Weights of a small mixture-of-experts language model, trained from scratch on English Wikipedia.
Experts: 32 experts in each of 12 layers, 96 SwiGLU neurons an expert, 3 picks a token, a softmax router.
Training: a variant of SOAP for the experts, 4553 steps.
Below are experts of layer 9 (counted from 0) of a mixture-of-experts language model. Rows are named router (the router's row for the expert) and show model dimensions 280-319. Each number is 128 + 24 x the weight over its row's rms, rounded and kept within 0 to 255.
Before each expert's rows: "comes after" lists some tokens at least twice as common just before its tokens as in all text. This comes from a sample of Wikipedia text that the model never trained on. Tokens count by the router's weight.

# expert 15
comes after: " |", "|", " (19", "′", "°", ":"
router [124 112 169 134 148 113 133 128 147 123 138 149 112  85 108 154 138 125 135 151 147 102 110 157 154 147 130 145 107 111 130 106 108 164 140 130 135 137 167 134]

# expert 10
comes after: " ", "\n", " 0", " 1", " —", " 2"
router [135 116 114 167 187 136 153 126 139 161 157 146 105 136 103 147  75 109 140 129 124 147 139 188  81 115 139 130 144 142 158 163 164 154 111 137 144 108 110 120]

# expert 0
comes after: " |", "|", " F", ";", "T", "F"
router [117 115 168 121 116 174 175 135 124 208 111 151 147 191 133 101  98 165 126 154 131 136  91 166 125  92  90 131 129 147 138 136  87 109 142  87 111 147 153 130]

# expert 27
comes after: "\n", "\n ", "|", " Binomial", " MF", " 2017"
router [166 126 130 104 159 144 147 130 104 119 195  90 128 143 147 139 126 122 115 122  73 118 135 128 140 148 147 143 109 119 152 126 102 119 100 151 135 122 141 132]

# expert 30
comes after: " |", " (", "°N", " /", ";", "า"
router [125 128 151 109 149 141 178 192 104 118 129 143 142 111 105 160 157 147 127 142 163 179 129 173 155 115  99 153 125 167 122 100 130  89 123  82 125 111 142 123]

# expert 18
comes after: " the", " The", " his", ".", " that", "The"
router [120 158  77 154 145 123 140 142 118 103  82 167 152 104 126 145 114 117 110 128 163 132 126 132  97 140 116 136 159  84  97 128 156 118 129 140 124 135  94 123]

# expert 21
comes after: "\n", " |", ".", "==", " =", " =="
router [145 119 149  90 159 140  95 126 141 122 150 164 145 100 155 144 160  70 131 159 110 108 124 105 156 145 122 124 123 119  85 144 110 135 132 137 131  52 141 115]

# expert 11
comes after: " |", " 0;", " ", "\"", " 0", " –"
router [114 170 161 147 116 114 163 164 124  87 128  81 125 132 112 101 122 157 119 116 117 137 203 125 138 118 136 134 170 104 149 159 131 147 132 117 121 126 178 121]

# expert 7
comes after: " the", " in", " a", " on", " In", "In"
router [ 81 127 145 129 145 113 111 113 148 125 190 123 129 145 105 150 174 133 136 167 137 104 103  88 164 121 138 133 169 134 111 135 103 153 114  93  78  95 101 149]

# expert 28
comes after: " of", " in", " for", " with", " to", " as"
router [126 142 104 126 128 145 115 138 125 149 117 134 153 162 125 109 116 134 130  95 166 129  94 149 127 119 149 182 127  84 140 186 107 166 147 122  83 107  97 122]

# expert 2
comes after: "-", "|", " •", " /", " known", " Country:"
router [ 77 117 159 104 132 105 135 146 168 109 170 127 123 169 150 123 197 171 116 130 119  98 211 184 124 144 134 136 157 129 127 124  87 119 151 159 173  78 145  68]

# expert 25
comes after: " |", " $", " 1,", " −", " +", ":"
router [157 142 107 142 146 122 134 132  93 127 123 163 123 175 146 182 125 116 147 103 145 176 175 194 149  88 137 167 123 137 122 147 119 127 101 111 102 163 151 124]

# expert 14
comes after: " the", " of", "-", " a", "us", " c"
router [129 148 102 144  89  96 121 148 136 123 184  73 128 144 139 124  95 140 129 148 143 136 131 116 201 121 128 143 116 176 123 165 159 126 102 118 116 125 101 140]